config.yaml
routed_scale: 1.0
n_head: 10
parallel_block: false
lr_mult_o: 2.0
decay_shape: "linear"
final_lr_fraction: 0.1
Below are experts of layer 9 (counted from 0) of a mixture-of-experts language model. Rows are named router (the router's row for the expert) and show model dimensions 256-319. Each number is 128 + 24 x the weight over its row's rms, rounded and kept within 0 to 255.
After each expert's rows: a language model's description of what the expert responds to. This comes from a sample of Wikipedia text that the model never trained on.

# expert 1
router [139 137 146 149 113 182 136 106 131  82 124 135 148 139 104 111 137 146 133 149 146 184 131 144 110 131 137 138 151 126 129  87 111 105 158 119 117  64 146 142 177 154 108  99 128 102 124 136 148 114  91 168 110 108 101 134  91 113 141 127 156 124 124 134]
Description: Prepositions and function words

# expert 11
router [113 148 126 148 127 142 127 150 146 106 151 158 134 149  98  99 161 131 100 169 168 158 136 122  89  89 164  84 129 117 195 128 127 129 110 124 100 163 118 145 126 119 122 125 120 104 120 128 111 157 145 141 151 164 107  78 133 179 161 131 152 123 134 108]
Description: Biography lead words

# expert 10
router [162 124 125 174 140 129 142 118 103  83 161 141 173 122 132 127 146 164  84 114 115 133 100 153  60 130 120 136 188 132 128 120 124 112 115 140 107  87 134 132 108  54 134 139 118 110 155 114 147 161 115 131 165 137 138 120 141 109 151  73  94 175 124  66]
Description: Technical suffixes and LaTeX

# expert 3
router [136 150 170 112 112 119 129 112 103 134 123 147 109 120 111 140 127 144 115 136 157 131 122 150 107 142 153 160 139 122 173 149 112 135  95 118  70 130 103 136  79 109 107 114 125 145 115 110 135 128 130 129 162 135 109 154  87 119 114 127  80 100 119 104]
Description: Months, rounds, event nouns

# expert 6
router [112 144 126 185 157 100 168 132 103  96 172 138 140 120 114 150 176 183 152 140 133 146 137 157 107 119 143 141 116 126 161 110  71 143 132  82 110 140 138 147 117 101 114 150 112 131 134 141 147 133  90 167 146 151  96 109 101 156 153 117  99 137 141 102]
Description: Institutions and place names

# expert 0
router [ 96 150 125 136 149 117 131  66 125  95 141 125 148 111 109 109 141 141 122 127 142 118 115 166 155 106 145 144 126  89 127 136 123  93 113 103 127 117 143 105 114  87 120 131 128 133 131 144 137 101 134 139 113 104 162  71  98 151  96 110 134 160 120 117]
Description: Numeric punctuation and spacing

# expert 7
router [ 98 164  96 133  80 110 118 151 145 150 158 118 122 133 130 140 174 137 130 157 150 162 139 118 117 171 144 100 143 176 171 137  78 147 147 150 122 133 113 102 124 119 123 126  51 106 133 121 124 154 154 118 126 162 131 120 137 129 131 112  70 135 125 161]
Description: Personal name pieces

# expert 8
router [164 128 118 177 139 162 117  64 150 129 113 142 132 152 137 105 134 163 142 164 130  97 104 129  89  98 141 112 137 127 137 145 110 162 111  76 140 140 160 141 108 126 114 161 136  87  82 132 157 150 116 120 152 111  87 122 134 142 100 109 118 129 148 124]
Description: Commas, periods, date gaps

# expert 9
router [124 130 151 132 150 120 174 146 127  98 131 190 100 180 137 133  94 106 135 141 151 110 106 158 118 140 155 128 160 171  96 118 130 130 209 142 149 115 124  98 117 102 129 155 157  82 152 156 136 127 112 141 197 133 111 133 119 149 120 129 119 122 137 102]
Description: Pronouns and kin nouns

# expert 4
router [114 141 182 156 127 174 153 154 156 127 163 161 144 130 124 145 124 160  88 105 157 114 118 113 125 148 143 159 141 111 129 151 130 141 145 147 120 106  95 164 115 122 117 162 110 105 139 158 122 144 152 186 128 144 126 141 118 120 153 109 111 107 131 137]
Description: Film and music works

# expert 2
router [121 122 126 124 159 104 141 199 131 109 115 159 171 110 119 127 151 112 122 136 155 143 128 153 122 112 110 122 149 133 134 146 149  62 144 103 101  87 163 136 137 175 119 115 138 122 121 130 129 109 175 167 117 106 129 122 127 134 135  89 123 128 168 147]
Description: Numbers in data